Below are experts of layer 5 (counted from 0) of a mixture-of-experts language model. Rows are named up (a neuron's input weights, with its number) and show model dimensions 192-255. Each number is 500 + 50 x the weight over its row's rms, rounded and kept within 0 to 999. Numbers have three digits each.
Before each expert's rows: a language model's description of what the expert responds to. This comes from a sample of Wikipedia text that the model never trained on.

# expert 44
Single vowel word pieces e, i, a and short endings like se, ese, ae inside words and names, such as Cer-e-mony, ub-i-quitous, Cent-a-ur.
up0:454451495526441502472536529470502529493593507477395496435480505533371546426591505570504444532521571488482555538409561556594491510518607536446520535402477489506438522468489543440522560492457478
up1:491443493508518437461465516523610528458535557413396329552516492504510487465486450456520483603485511507476595607437525520496537480547531431543501560501524500515590469516531487525513530532449436
up2:592469535503534458459539422431565525604536467540600493506413571380470539556392501535531545358462468486457493580478480425493478482415432507510506519504452560496493580434569537502553485507429584
up3:496507469477502464479414534541552463559552507508501540560430505497607552528534489445512583515516584543639481509513519555436527511524471438482584532515416480436545510459492487456497413488544596
up4:432449494553490448429511524471483520506536475465504571517409527486587640461528558465454503572550450516458506533540486496608428520470408471514516563469458541525524500495566546470554559462454520
up5:527511537474551529516453470526422537449415469479430553497493416565559560435557460484517434424529436441494494416433655496521449538542493500524480573456478479496541454515598446544397438519525518
up6:447525540482498454496518572553547495590435566523548484446455460534482499579563488592525494563440420563549443478505504570507432529532559504532467537499554569460504507498494500538502449531513540
up7:458499541469368510445557482508469538447534578524548487476574553564526472428536331474542513506477502478494470526560516480445523547516531508572408456558495546601669494496440512437553569549499451
up8:465458571480537478495547563483465539574449508548464491544468482500503508449583438510450533482545514544499498499444536539527490587556518486537444535573554526447577479441542491502514527506475577
up9:544483485464451543484554455531529443484460524597502546536485574558400542492458589395535489474541565529469507505506543477558526429479468574541511360437518539560446381519527447515499425568474366
up10:524434446472403590525540427611554503441530536487572492457469520481420484562478488545369509513444419428477595445492557537421461450494453511534449500573508487582554541508493535452510573525542398
up11:552497533446555589527469534420419517547440503404493545429527423472524501508551535478559503538546491515524482453524463453462513424521502532541511472465436529489483521421406511446438587516442440
up12:463548489457433531488469436537452360524482479500476565463466442489559537444630492522526505468483483426529521423482543438414504585500483562427542477474560411578512528431446476423574489539491487
up13:558564615395634465504482512517543529480519539464447482530546557500483526442483413494420459491503557514474497597444554526489516548465520487479558523601486560556569461554549428478517465542436529
up14:496554508437496577570467491446426499435524446550532496500449506525491472466458620571531490522596514530456445494483493464447499547555496500491516582478474490528510476556499440498553485410505445
up15:524481487439477514599472536491448591583512459467515440541501483653503509532571423413516461615557518422478442520570422608525464388487525493431482538553470485506470485559554497485537509437562481
up16:587585499542506550452503489511553566389647461498558467487548549462565554410615502463482622482530441504453467535481579508575476388562495450554467511391508526564529436565470518534498557518502457
up17:574524557516451505456509499482472518484466541565553542501402529535525525545519473533577552511477456483480486554519484519374513560493484407531456535397553560599476523515492543497531545520552512
up18:485539506522517461508465573554448488393479461453467555431510392575440426511572535468409420553390533519419462457498592467490488585482462557481536560527554469420516531393488516414548390553522517
up19:405410645430540512482558646528499504504505490517504484455499553497478434516507533487485531447447533513554459462493500580490583537563540515539416499395494529503592499435508478418558443520494469
up20:544571480504487514574488501514506412454513386382648595476480505543563509414405484416468469534537447408575503499546475504503603456487412429503384590428502518475570482534595491506492469479438481
up21:441416436553458492500502464609487471446435479524520600447463512625510448533515468485465556460528495587472536590439477534494487452552550445396487387512432448473572578544536518590419440513449512
up22:462454412499611522474465433504533579419531526534404536420468609514561516560437461535451448543459559470451444459608462523513468503578490505487485539545548506451551402465568516561533428464496507
up23:557406545532477572481490508494486481446469402492507485512460508548468495369489510456456530502437534482480423459475447434539600589575453493590559470614472550608464523553605567455432554599458489
up24:553494572429463483466516599522469546480457470491568518450476480514504437521526507477498547529405449494539398561423480652465518487453509457498540504472401557434415491484466500485481447469463515
up25:451499578545553503465440504430553536436484454425537479513441430498490573488491580520551542523421511524527535560461508475468432422506540503555520410481459518549543547405493556431507452431442480
up26:543514457561457550495489480470414495515519445514480523459369433426508409575486527388471541449525495549575479356520475507469461470526501405426440445421501462524537404461472498486560371543416486
up27:450512565520515452516523412507562476469475437469490487507516559530460620509550519561462474460586571573416438474564519544575547434625423474518452506531468423596536438500500530485486574470520432
up28:459582502572460475499525579480513550464430489525521504498521437473479584535581463424564445545464473552432532522534480530500426524526481521456530505480533557517553511495475480459455479500463573
up29:527548501591506565527551498526494496562588437533531414470545624492479603563595515573618488492486587545451439503468508536437494478434542471566595510521497578504443490466571512537518498514470463
up30:514458516463557592613493434509552517517478498534556495550453456511464491447559474479441525523379479544514485489469351496465413582548455475560381466533457492569525539474478475518544564479451607
up31:479422453424521487452446556518455514579443466469527489452392557432454535376445493503455468481494338487419568501478472518349543508428434430522460470525503587464589630476494434509535514474398488
up32:488641589483498438495566447518502512518461500477534504472534512580501451478557463485524580420493546498422439555508504556425478476497579466383566467554501520497470462462529466537506500539536522

# expert 23
Pronouns he and she, especially starting sentences, plus short word-initial or mid-word pieces like he in soft-hearted, der, dra, Li.
up0:461451518523420552547578482542460497568533426451574520512521477529525561443504473452527431477517548510499553478483463521494459413493532487537418522513412509450372505548471516385548500539462478
up1:505551526415494480492511515546542517481486454487485524565494504598585407475466448479414629519425438594393566542475454502532522529537537490504474507591493488458541618536548476551454460615496457
up2:435443622468455513611551433550490542452445443546485534514499465430478501530518610508487535392587495424476455518497488466462427551515578584547451489530420494533548546555499461517475496462520585
up3:550496374490526398406357483524462514497518480434507553522574548555496486559533488561502526491445538499415509545497511439437500547504448431562486499499514536556593444596505486451495452535494512
up4:549428514419400399462594580484612502538546571531514521496518478515399451569421517560522435586536569516523496618585428503604500481477617567480465429483482518458542491505462450475411549533470518
up5:513571503538423451542610487518512498515483418458495485599534536568492439488506510430523465501452479516554512507518424507534422443434418387408514517513504550520519416503510474445579447489518562
up6:546440462370472541456456492501552511504424499465579584489509518320476495442513530479536520490495488501502479558474464401409515437478569472491444570473526451477441508485509545579442566481480495
up7:530491525406510489539477464423582569493511511566434519435459484516463496556546491585463479469457619566585470498575500443519472378475512450545493557542505509359525608478411480488565543465487442
up8:427514499500490541518558449502543557438505413477440477483515348397487545478554486529579517470626418472462522472560459501491448485531455520487485502490468487631499647358568480542544479431511516
up9:453496521477482461451549515557461523457484496567429579429479564447455539519487580482469501464565570464440501479483573526556557500440482588465518507508485536497541527560532505515515507553514554
up10:493546599553469477479492425509458497525572588570513469454422485481492440451469610542379555497503546475443528489550440488460511537428427510605522473464514487442458476427460567506463489509458423
up11:550570488449411532563506510490586565540436509536439491509497528488519488483610498540561504498539519506469483537464457452406496520670509524456438426472524475448445482559500482504490588500464589
up12:435539469437573481492453422530359527489476520453335453533494517489497510466544504500455525507484522418538566545464518450472494479496480450522472502552410546513551561481514478502344448465510523
up13:477442581456492444464494511423517395499564530531479461444425550513512508465524444462498581448551425541523531529442502530512486608477519571535521493561461515562494478557549507547455612541550576
up14:521570423558476488528523559558442522443542549482531481568557464378430529494533534488528418572510519593606475549581481499403561558408609547491541519516554519517440481545516450533504446477598454
up15:481611526425490512564550508420462543479534562486481482481555558457491486540558523516453472608555432551462401596578500377415595505467429500499560462517546514415500562468496514452467494480470443
up16:530510416508498420493508504561468496571534504480435490537519508480488507462496436469512409424461429539468503517526361559572477502450530497452534489606409577486586578514576603498564525474485534
up17:507511481443475544486501479507467432468505499487550417498374491462497447485540546518555496480544400511508497461427486487484526518509513359470458505488585499521473472481466436523548422474559619
up18:505457457503495536466473470567477464545476537662554451491564425462541465529476457449586431524521458512446443415545488536410510410545506535445499517460476430518523505447510443538463520523471485
up19:430485438427492490522551514488543533455480505521486542490493409500429576464505465545483576572607504577476456484453483530479455512483447511540536385461521572543470451438531480543434505453512483
up20:438614399448426460446517491523480430604435523595539489465501485458454531486410394578533530485540493528460518479505499569479494462541578489464435477465462458503496505538498488495371428489456471
up21:545385585421607360491529496539510531496574457590539536534509385465549512494576431521469496535537513444543531544494518638487556434503561540385485549463572441572473511523523468582558515532509433
up22:427553491510527471624403426535420482468631472513442472522531502506561497455488527484450424499654485521491449456408460479480524512459456507653466476517399452512491451488496510484541507478560500
up23:481526618444546497456591473513578501525489481442444501466526458466467576480536499487503465524435386514456436507562502508525526453518513526470537521476448477493507499471474503477467506592528472
up24:531435536519466482556464529638576519507462502575570422549459494546525464487535536477462477502572478525601561552479425479608588487536451528534392521527459495436567485440554434488578541552575430
up25:498541465499506459506468457480459455476506563554475532519510522474462528493645606514645439547407532513471547513547541484486528443458392511499499459490498465475503535422520476501461517454486494
up26:545479570499541549549584515475482549557566479509493528469489491470572460556493462456495490532579434492525496439469516458562410499516519596515461490542506494531450498497551554540544483511512462
up27:393514471547519560380549551554498528475487469468585500513506507511522503469481508438421579501440537524544453487479517522481532512422466515515486449493508442478564555553494473458468555564558444
up28:493420459517528469534477406452496442473481436531523531468469416647484478430430496481520429490523522548523415512479546512557485422505540571495411515550512421493402449501492449457504503494492517
up29:524612534477515538467509470471526534447488638493548459508551436574512500483482428486486506371542423532554587465470470508469545497441449488453555469451583509558535526486414509469595523354553555
up30:570500587478521548569480497527481499517482455407541498448472494476480404549512411487495535621491503537496452549518431417498399456427406399500544519522548449608441587452526504535487493486575596
up31:545522536481581500492524528511452534528436508468563530563493509581533477474596462491494497477483423502474434529512434426481541546448443528474385429528545367452513461444535513457377451558492467
up32:496435421471494475441409598588461550536515525527462522548574576515532502486515465534443471414462469469488507572523514496406474518548475551440477556543453502461496395514530422496517467620434485

# expert 12
Letter s and short s-endings inside or ending names and plurals, e.g. Nata-s-cha, Farn-s-worth, Torre-s, Film-s, especially in tables.
up0:502483566403559556495412486497373528489535402462511429453401500509463593472489489545434499457443536541515573594491451559592491507513495474488509517500476446607563543483527545551416521573503531
up1:420505604445511574478576482581522444454608484515513421587509535505430513494491418464467521552503483458512491530497465512507467554526485598484479497646503480524568507503480442519575443511561553
up2:457476605452514562541440561500485472417550510499474561461481516505477472538495369530460417397479528531523610527512464450483491435539555474561544356464445524502468506529500549416545553596511499
up3:483515423432391488515431497481562491520476659445395511527531421503441553535516535589543450456547402464425509443468496476539540479541495442453517435451506493493490520491486550425579483471511534
up4:483551503573512515517416504416517484494580474409558555493451507480448586435550497399474514530479507551491508534497513637488610508424389530570444514506431577486577437481530519534399589514476455
up5:620566498522503573472494481491580463491636437475464435485537507526451539534464439576483598522528370635528465506439578558521481447492527532405548532489475514505470534548459474519500539535418559
up6:517494528447471400513443502519393493501583519461482469449476514554485477474499513611598399521581394489447500504545519543464520528649529511466515530409409659480474577427545521451511493517549500
up7:507431559478517525436536465489482525451506468556453526445480494458470517481462495497506476536515558461496470597507633434483517524593480471497466645514454601481616548505515536499538433538440555
up8:443570485480511457528466526549523463521524603447568565512512548505495566574429424470436449458545431476557538529448550502446461508449497547485527490606547451464494615431523505478501438528472479
up9:496508560477443459493434652516476502455456578430514486494520606566438461575528496525458428552416544592471531548545413468526452499497497419464554464583464441481487525582535477551498413521461431
up10:510405450488462502520529473589567503512454546476474571452533477447529483486569557554416576469502530477482401480457511513481536585491485461525519479489538501498492552476551442515499539476525491
up11:502506530493509417558410452484437436536608509599486447502532492491491578511510433448571529531559570457481488447582514480547543521493523575461449525496514504479440437490598468605519507552504521
up12:567533544512505515504446459490474472463460506570488479389523476370505414418483424534515466538523507573529607478441507512489445570428503527518528466587487467498554419507466512448533504555558548
up13:512623553535547511512503511535469473508541450531460553310501431445439530556542486467442591475480496457472526505531465476494412470450490512481556448453467529562435465532581412508511498438461515
up14:480555436436413489506509514478517462580469504502542437429456551566581414509607576466483519462504446518477468501544494488548475521428510595477478520546481533499511561499582537582445643568475496
up15:509471508512442496445448524486499482484422519559429574493474496464614421526410477532549537558448574492468469425442510472467596446527525482419518519503482586389422450477424445501540499619589509
up16:442459462534621474484478513576436478535531531476489494389595479549432520563468466512477478512456484436545396377479476483517620562514531532429538488566469517571499548472533371489477503466467561
up17:501463518365466549471586534522573426552527532381574352442475551467543459508503512562435442541492524455453474452433503607412513461417519445532387544461464511596486533570477511491450484567503587
up18:342454480485453492572490507518575505491483428492452569501494487422515457457556487483453439453577500532516540437581495471475587505445433496547498529494475558438549538496509545425529578555439360
up19:411425438530469446501545458524449439528507485519522610563495371552561461531561454608420496432455530533548442557472561514497486494412515572501533528512511483485497554421537478495421403550523513
up20:597532497490403499540448487519504537582480472568537442507569621560538424491586488477488409492474468479426427531508390511516501475454511566590571524477554417469473519551377552534536404454460464
up21:614532523503489501471461407558464489528493602464513482424466470472457545465485609559567507522448487508482410567427564536462485562513459473528566471492517381404483575446539507484556489457503387
up22:503513596541514575532508515453534496490525519416509509625464514420485506513531511471456409643547506525479470515532474423569519535529553507551448475532482338534508561523549492494452443576459444
up23:525494551540428387442496611478508480487468518535544515556560509574529491510449531513443572466476469497567464537509607407470555413628569523480476483479477545548482426470559538522492555520598514
up24:407590447497493571470422464528422521519455580545532468465512544489559535516470431494440486515475552498418489437507568592539498439626442567493495424530495445544446456541482517572456488447532451
up25:550429573478558450476556579449513512589612620587575538538507444481490440518544514570467591491474412496492416485530536516467533534551577456560468429543433536485438564495523541453503532534458487
up26:495488502492501507595559563647495460628578510521560485482616473586485493482460466531467482419547481435484447476543458410481547483488502515456458546458490469421472582485503453478530495555489556
up27:485517420553446408531542591455536435501594502398554483491582471519467590555471489427631531472466480593489456481412430584529568439536496591425535515538449467507408497510603545438525502478495523
up28:520495456520512488529379482415456509589469478442507505418475523455508452550406494449468501441592452576439515460413404489525463489567503569550531478485542500496522573498439432613527490394485563
up29:499529472597522499477516521495455575511530448544459503513477438465451539549497507379578508518561463463496505583454433461547494566602531503462511552513484537518468494575469530485448411428530467
up30:506527480511499502527330522525527487541475497473586570487516563457548493568565480390407504506536521425494484518559557462536521469505480547514466541402552589457509548497493466463466467563535470
up31:488474483510460567453473469487413470436543433505482487465516458525603511523421506454537478513536577440454525529569554611530460588555536467427501507461581543564450515483335499460483509502490471
up32:613500501429452563446476453430488445520571482521443540492519474362510554501495380527456514461491508505483484412413462554487541553483424425338507440480427492473437459394507589508477555572467552

# expert 59
Words or word pieces starting section headings after == and table column headers, such as History, Overview, Results, Personal life, See also.
up0:411408525515455418387499499494452514539477499516516565462603507490511562552485518488492527530485496389456540565521470584485535557465509415494474449527455511542524583521536467572501491544533509
up1:499466500522417508518493475425534497410464516587497479542542584518488545530500345518507470531502532492552410557438543466437369518442509553454465539547547539417507506589446515456446603528422494
up2:592504481562428536463524488517554527426515559537476535495504457552481449491579521529435398480496484473514481482552506542559562426535526482426549550375545346535540569524505570504481542444470476
up3:505602554493521538539495499443548576558499583544467580443478612456548516527450514439521502473547425543513513466444398412458493542490512524488486500558455450560481473459498497541585501476473522
up4:544438515572541552526478468437422474529475437546418494510485533524502510589575510595588432529447451447491614442542446459569494504515493413476531503560546500516482589550448473416454598521572550
up5:447502527509491483485573440525474536366500558514518617527490479496595511561470442441480461551423498523406471558537487518470469575542543520511477445557454561559524523548525474486435477404489507
up6:495555484456503464520426490434476496495597492426518481529477502479527520445443544477507568507529641404516504499490562575500560572475418369581516485486518519489493417494372439514444495480478446
up7:517526438511482505390432555504399489534492579523486503463509547553480592530589549496488434584509497589552558529500501430376545394475524471449427517535557458503507526514460505392489452556519560
up8:553490533578443501471449538635532465410648586543534531498582501491504479577495512565489552463465519502513467503544567521524473533512427581559430495421466522421535504583487527435415487515489452
up9:474507469557456570506554469540506509505529462493506488469491509487590464553434440465416563441577543490520450567478511463608463520465539475601522542515423593449491513511442499378540381520473575
up10:510635532504525520527518445574437501523488527515403483489522484437597518526585426402442492466553397499527518565508525463521472416448460434511508460571551427546537421521512497531511502515607443
up11:571555559573487540461490460479488485447525604441434415512510371496555465467488515493459488452482515485536445523493540450498541508530519504455433566491486446469502611558523511552525514416509537
up12:437500513527572473512482556614441436577580503479437474464511525651580458511550637539458458535598438519513603526477447476467536525492407527482497522530519446490429446505484546498528497449497504
up13:454474498388463505500532503517431480512456474493498480476539436554517500454474511430510487437531478501625459565616487364577584524519368487427509544521420490449531418516450590525465455488551383
up14:548457482485509460481480534589437525538419438518563438512435530471503499500501544493508527506489511512517500509560457453427463442472522543449420553493474541480525505418606508545504408559480532
up15:464454547538517566596392544415474527511602423554512646523503523489569461524521544450427393487562488569512477535534543490535424523547519491498581533538490474532512440538468536505551526519479561
up16:532529485398505440466505446587502536546513519578456498513522563550487532437407464549521525460534525461484445524485563519450482457509516440419542569558631473400523477506526522474534493437521523
up17:573470549480554504402392495491614414576413510592500480494500539534465447534542527520538542480556499448416540515467491465571398475585533475459454500486506473485536520544410463496511494482467542
up18:559461477539541461499485554543440559455543458435421471507512521584603564498469454510502533581497559478531505389475528515445444433472500429544593511606475508515504515607493478438555532459516532
up19:485521507529485555524494526602581486495506544536552408404516532457416546469570381453458541447521453471474493493493475519507507471458503541448502432588475498500576393460454516569566534556462530
up20:434503478489422590500477528607494622571495472516441480440533381542456425505457524534493409555497498555499564472513447440581520472432523518525527523548465340455585522498444460553558487476521508
up21:559535525472479460542493485551454510441454538470519554447513468547428508427474477550471428373555488531455507496519473527506472463500435593549514505406603508542456495566477511509552510446502610
up22:631561495491533470557501446525448498473538564433538567481486516525478479452496525547436521569527465476489526495402575421632546560458474479487392521419523487490526502371520538527497488502470516
up23:443527431434602474538464479579513536541530482603495452440501484518583492536468488506485493488533487544486461493433529520472498461546553470446489480546543456513512477509528535487471449564511483
up24:520482488516487487406567562466391543470531450495549537530428495488441515449518461499442480413543471445516518462429501489453476396451417492527540412510496517558547454454538458474499444428482522
up25:454439462425522532499457470502502526389455521535519553527449527459458424515478436533477435575507490474438547537530547506588491566591487484518437521491635458456436528593461518439531454456402552
up26:525450513509402446470522461397560539590510468411528487463497390469548517492459511521536532500547453540467485534453485568594479491448558490509558482595462443481504518408512445499492600568543548
up27:508525453432397514470505579573481464470520426467585497529518535532478463425543577461488437512373500568508533462484511560583529574519536564508506520522517426606513527528550534589476523617509533
up28:508525470508528529461494487575465473545463528462503589539577530538495528563552533509592444608574461514512520435467516538486488499481551469449540557438519440563586648527567452496491528419407352
up29:491498545471481567490495430503496505533545453445502486537448561473514550481574523561501488497449453474471461508507561533482529565510474508584442519506628558391420431473405549460425550544484442
up30:369404494479539501450460533552458441458518552407473490429496554450474571477477484509475476455469496514460569441494446470562477558511449395501500457502503461608446573636494479562419468524494482
up31:562493516551466496455497468558547434498507488440481453460512432467551551491517444569418520531479520567546486605541581580500525481420513592511445429514456518489500470573457445550534451523500519
up32:473554438517440522497533525487573515536498483394562534534473568495482457551515524531448433446537457479560470523449602439583541507458507404480522478478527574520416541419497454529465516451497581

# expert 37
Pipe separators in wiki tables following a name or text cell such as a house, person, team or car make.
up0:485449421407561593525507491518558575421514478413482570554556536427545574503531486520472440462527472527459427525508477581494462422372556443469553512515494469463465493424421520537481481437542471
up1:540490491504526560500524513453443534528538464571424493480458434495488470595473589597526527407504536453446462541553463415480407586570517538571464546530477425527492471493512478497449437508349560
up2:426458567495505509462493546518520626415498469494587478448574511455467474553522530499501510547516549467546518411557608484508488409450404461555472526498587575484507464460490527380495576477588518
up3:554507567503511389595473477449545380377415484581459449504539575453499510531475419466498608482508498474526483589452484481598444569503528441542586478508462480413504528537506545489424469499451491
up4:492410432478446534454400564511515461565527456541430459551592520529501558602530454585469482523516535499482463515485477460508465436481491575445518527556544533521473445530551496464423538512564529
up5:514474392444550554533531431493443458528505503452399462516546468436472489532479560552518540564622530519503531508508475523547485542533516472547495548463460418576527546573490592452539439444537559
up6:420527518504401525477497468468605493530509474506473501462479525502534515522513463452462527464502478461489414488569526485500551511578487438424469461606401473471486519553559597534478513421507613
up7:481449552456541582503537483490531472555521548587475511514613533529450555483473586571474467484490566526489449567398494474531418602500429559476518526522499463499479520469566508433556479539504478
up8:465493473526468438573528511564527451516460448566508437392504528536473450560479530404472495486468491468472495454457523488500588504482537684535542440438484485484473475476557434513407448563407423
up9:509473541524485538496522482439470453490484599510424579604645433521502539538442532503552485521631469536455457463509643581535518426550525481505455503421474503612442504412432513471506433520447570
up10:530609481456584501437555443415532554450531586468477592513476384491377448447515528436543559494435523546492411546416454435479442518522584521480572496489547497446424555542499408496549522440487571
up11:458544453488471597483497475580505477504523495498435460496470513532500497556454538482513437605512428515446490533557486455474525474579505457475503566570496501496464514437483508555460566540499563
up12:605467543475435448448563605471481467540489514524480473480455423537535528391463529460449440567514479515506517500479421543544410518649514524511502657538489453539477494411474492517400526398535412
up13:443504497476505496439412485471509522513461479500484389498546480455568474461514528597504536377504485502494521441469465506504593473564472521475551511517514491478520451494435538469440546442433418
up14:544489506501479467453427438581470565471438466562396444489454452496516454528552557409470471387456432562440470438587486576501538469446475420456492451485463525551451501487529488502491461419492493
up15:549413454499476509510441435459531507581530403501344399564496546540454572430615487570449481388542512537540501515456490449450489482471431510485525536508486520508466486407501503506423524538451588
up16:484451410500488572506453529493486507448558532593526526530450466462481566519483497418412475509406526465440522459478595479556391492518446472527456471421438502562466528542462473486484471424460556
up17:418416513521588460487506548447540468498494462359528491431534430477483480515485569581474493585543413480518543472623524498580547479528491417489543430488471473514547493524486503499479622440487510
up18:410516529462387354424529457513457487532490483558522456525477471509443439412520400531466493501560458497449487490356493543504541542380514544591421553515576483503532577428537505463510452516495484
up19:620543392516547437544385539544546410483500515460503561562539497503398508533537485461563475528546512507489541469525434432486548491575567530397440520557458436502570456504524495550538533550535537
up20:464515451592507564417486516466459501533502478450510483410443560514496496569560432452620485462466438528524565510507527472527508576407443499470546502423405497567483556545560517486558511528551484
up21:413554506413531560515530554477535486467583459526488577516500556540421453467566470474556433480563517471577469488484486546527505571482472528571556501497534494499501537463544627493485562536505396
up22:463501482526495477527551511595487557535497375593527451473538482488431422460448588462477562442506442561445464580534527514497446529502481483484510541520433515589361486443474490474517540501474469
up23:414527542504409492476573414551548460566496599540485489409464467482514568499471519531527554481413479483483477466509527558580493543466465466529444488419429581534464575479501464581509456415462479
up24:501492528511591396462539456569488494467501482430479511579525531399439534467474568564503534553429518548450513490615414462525507524527578563400531501630499436529564467596485500438529529479435460
up25:460554540425452461523456494540505597484478472570586544405458492506523484498502518426473508459539488486464548559533435415522474548504411422456532484484406618477515503434588540372529441506410407
up26:511530539485447526579510496544459503496548479486534531455435405464466487414510493552516408568512532503515446419490453522407543508435528506499538478425464491600423537506465459561520452537531547
up27:503344473552437529491514502488491558532526465519510555589551417433441494372496450558604500494460462535601589464504488467567590442518497483456450429482551498442448479514524520486536437502600524
up28:425511455506421483515473556493484643438448618530470498456527446450506563378544531512427476449454532462537556494574479430542559567535454490527497452450574553544502567524590411530568496493552515
up29:490511492544473479483599543437631486438569447442578489504509505530519485470480460525498516527405563498475515467509503489495552500540493478499531513503487496493477464519492494473489531548488364
up30:538423410446508490550488472489461495502496418395334465544550476527558493454512604429460468481460556501543477495497486460535570555487530509479449577500394540418457496523479486526463525441527383
up31:493576400477466418576509469541406462425511521540581561491522570454455502468439462555514452567476538551504454447510511504525492569511486503463378449455493490430495495549423577586526472585499465
up32:478464522384462564354587564503485553481561553532543618546483475435520482536476464484411427463452439584531458613538442510400484569534468470551476464483523491543446525504480442571549450483515606

# expert 1
Single-letter or short word pieces like n, g, m, k inside proper names and foreign words, e.g. Tre-n-čín, Ingebor-g, Lam.
up0:529523496572502402537503547521502428541482556493606556511458521548451504444517559474409454566481501537499385480516418548518447481516462565508483535456526463575545564557477499529413495531522492
up1:508534528434498559469439447487573505500609432542461542490525481601523500552536488557463406471444555425512529493532602482474558511566575535506427499515461510518468473412449532488498544465499512
up2:459558451495492440505516464482507494597462528522446561468554539589538545484504494554517501571546522571454564531550531458416518575419411446435578540494583528531577556473519477493515438465589567
up3:535469481473540440480379441476499529552540491414527564414537571454388492467520477502493521406480437405511624486545497450538385534444461438464516540421521532448461470499526397537409532529555532
up4:456479518490504472521465553540485450558455601437563547535493533406514492481498439472473391553420497515442523405511505482490528473514438449603516455482451540438463563566496482510462557495435550
up5:509504451617463520475616518443452486462523503509433439467665498453501510502436573527535490544553499483580543490544539521461473418595509546523491529472466545420548467455532577467453508544465517
up6:433500526512458620534490394519482530544472513476487578531515589507585600477449452452488553488497572466469452416447416530533513571590512482571511481521583510487470565473559518538532559602548545
up7:583566578429475480504562498454486519437426437511536539539555503548469453505491546460486612499530426594535531474550414528511481605600478539470425535579569428495484534491632480528501546509591460
up8:532410505568492543521471480548551512510467430565549497539453597495501508559445571354527511529476512568700364502502474478535441520509544517637478520472515429521557462520477564464593490498471534
up9:519449533469532543423490492444443512535517409445630542497574469493530406516565525468474433464549508607436527457503442423486501571474527420421538487531423494449489489535588602497418459578510509
up10:480438562429492535537587456451497507478558497526502556536511509569423522476549498469549552424409528490474532408515521524567531575472543461525512487489547561540556599498576524449548418468648519
up11:452464479538565469450522513453525589448496469512478464565538505507531505463449550570544421607498537444488549394544482456477480560496478488580549449512524519536493493470518604461465465480584465
up12:430560589378454520478429400477434423440524450441465561431533507461495494459527492551537541444483468514611453417510551481492423444484518526527496411406516470509510486605445573536461450492468403
up13:483503482625504555594451548412514494413520426576435485540524493525528474498538557546500534488505600466487517488442612542501467523466486585481565341522555548602496449494574489514543486457475473
up14:491524412476489469476515589523520569480446492565502470491468482562461538469463486556462511470516440451447510482451467533538429461472506453498643485532658494509525486441456432482506422520522453
up15:464492498611503356545543571495481471519545506522424495574473530503502559470460469398374511507498517508589464565480448522493693571509582385524416443523474536524493589489525525572520498554486474
up16:505485435572458505627443494499502471470513520512544573472543533554395514530599440380544523549477510472520496467524428558449493536519416517567420446537452549473440531439443524540548511495495500
up17:490448464510502590496452494560569536575534525466487499490522460409447522519450454496601513490472514456449522577420532564565552533587539552531478412433437538414550406497422478464452565429544541
up18:524540507481489578411557504556476500530442454585473512548539490478500624541465432467544515423494473449432559470474419559489443464438627463551529546490530461501526552512518555477584535393448471
up19:452506499422484516543435520474440460408580543413502402475494471510528474423561433554502482449381580385433473474416604581501487523490429551489519555457455510550517518529384590514556526499507469
up20:462494574443595552469520529551487572481494511496505480490526466479546624523532468562407493483536415507504497458493599446603451530492563511461513481514436594512470480498508449461475560571559421
up21:420439414389519508535514542600441424550510507472490620496462491453546570512566453495553478587560495463450538533483489495423439520506473570504471424473521480503551501489525579483526497495414495
up22:553553504524496596357505527458462458542541452515534523457384541564547528488435412548452519527534445510536539547517487552452553536422595512514447488487514492551620533596558498488527550518550422
up23:509566533561542444479428515540593472535555452498534439439442523513495461549524520568516514513444537544485477489506524477495430518446572447486549429428562447545397475490444489356480477500472475
up24:578569487465478476503585455535417512490471496516469409506569539530483455506372623535464533423394625554500476628603472574494481439578430414432579522522433505416485469450498413516506441496526426
up25:540451581500560538538537504500468489375481531515423479517536505474521447513511420435504477532607482566553490404542486444458483488437499376478516477466627450515535476438442470451477522511503612
up26:585488470419468539529561504496502579487525503567436431441451461509440460525506529445566529471516447516450485498477562464491468587592521584584439494431537487451509450425478514406518544491549445
up27:433493541550489564482434454503526453587495428475461513574392490414475469460568535440458560606502517500471533544496561455513410547627444550462562591462545463494475594507516455527467550488457416
up28:529503474550429625616501582552437473519448445440488473500628433522533468435528590522492627536522536533467395527479458491521550430434475541512515457458537484512593537584526512499530499547517509
up29:527513530579515474516505476562572498525506564528467447554408513579489574551474581463484464491466383498400520527643515480478545542491468531514462486592490465479506566486549387480470479466532546
up30:491473489505453454577557480531539562443473449509496455530507583504513560449549553500532464525500455506479567566539451530404510566472527501519601426477535496553526541538478615449574549508450470
up31:524548474622470465482503452471577625532542462484594527475477590370473423490552584583432489611397547419455475466515527459619536527424429524532458453475554497461625548521497500465549537438554556
up32:475474496490428499507494535514518542449475573511617448483356443480538483466456460475493467603455496525507437542540393543442393435516412547433494491450513599403448416474486480531506462412470501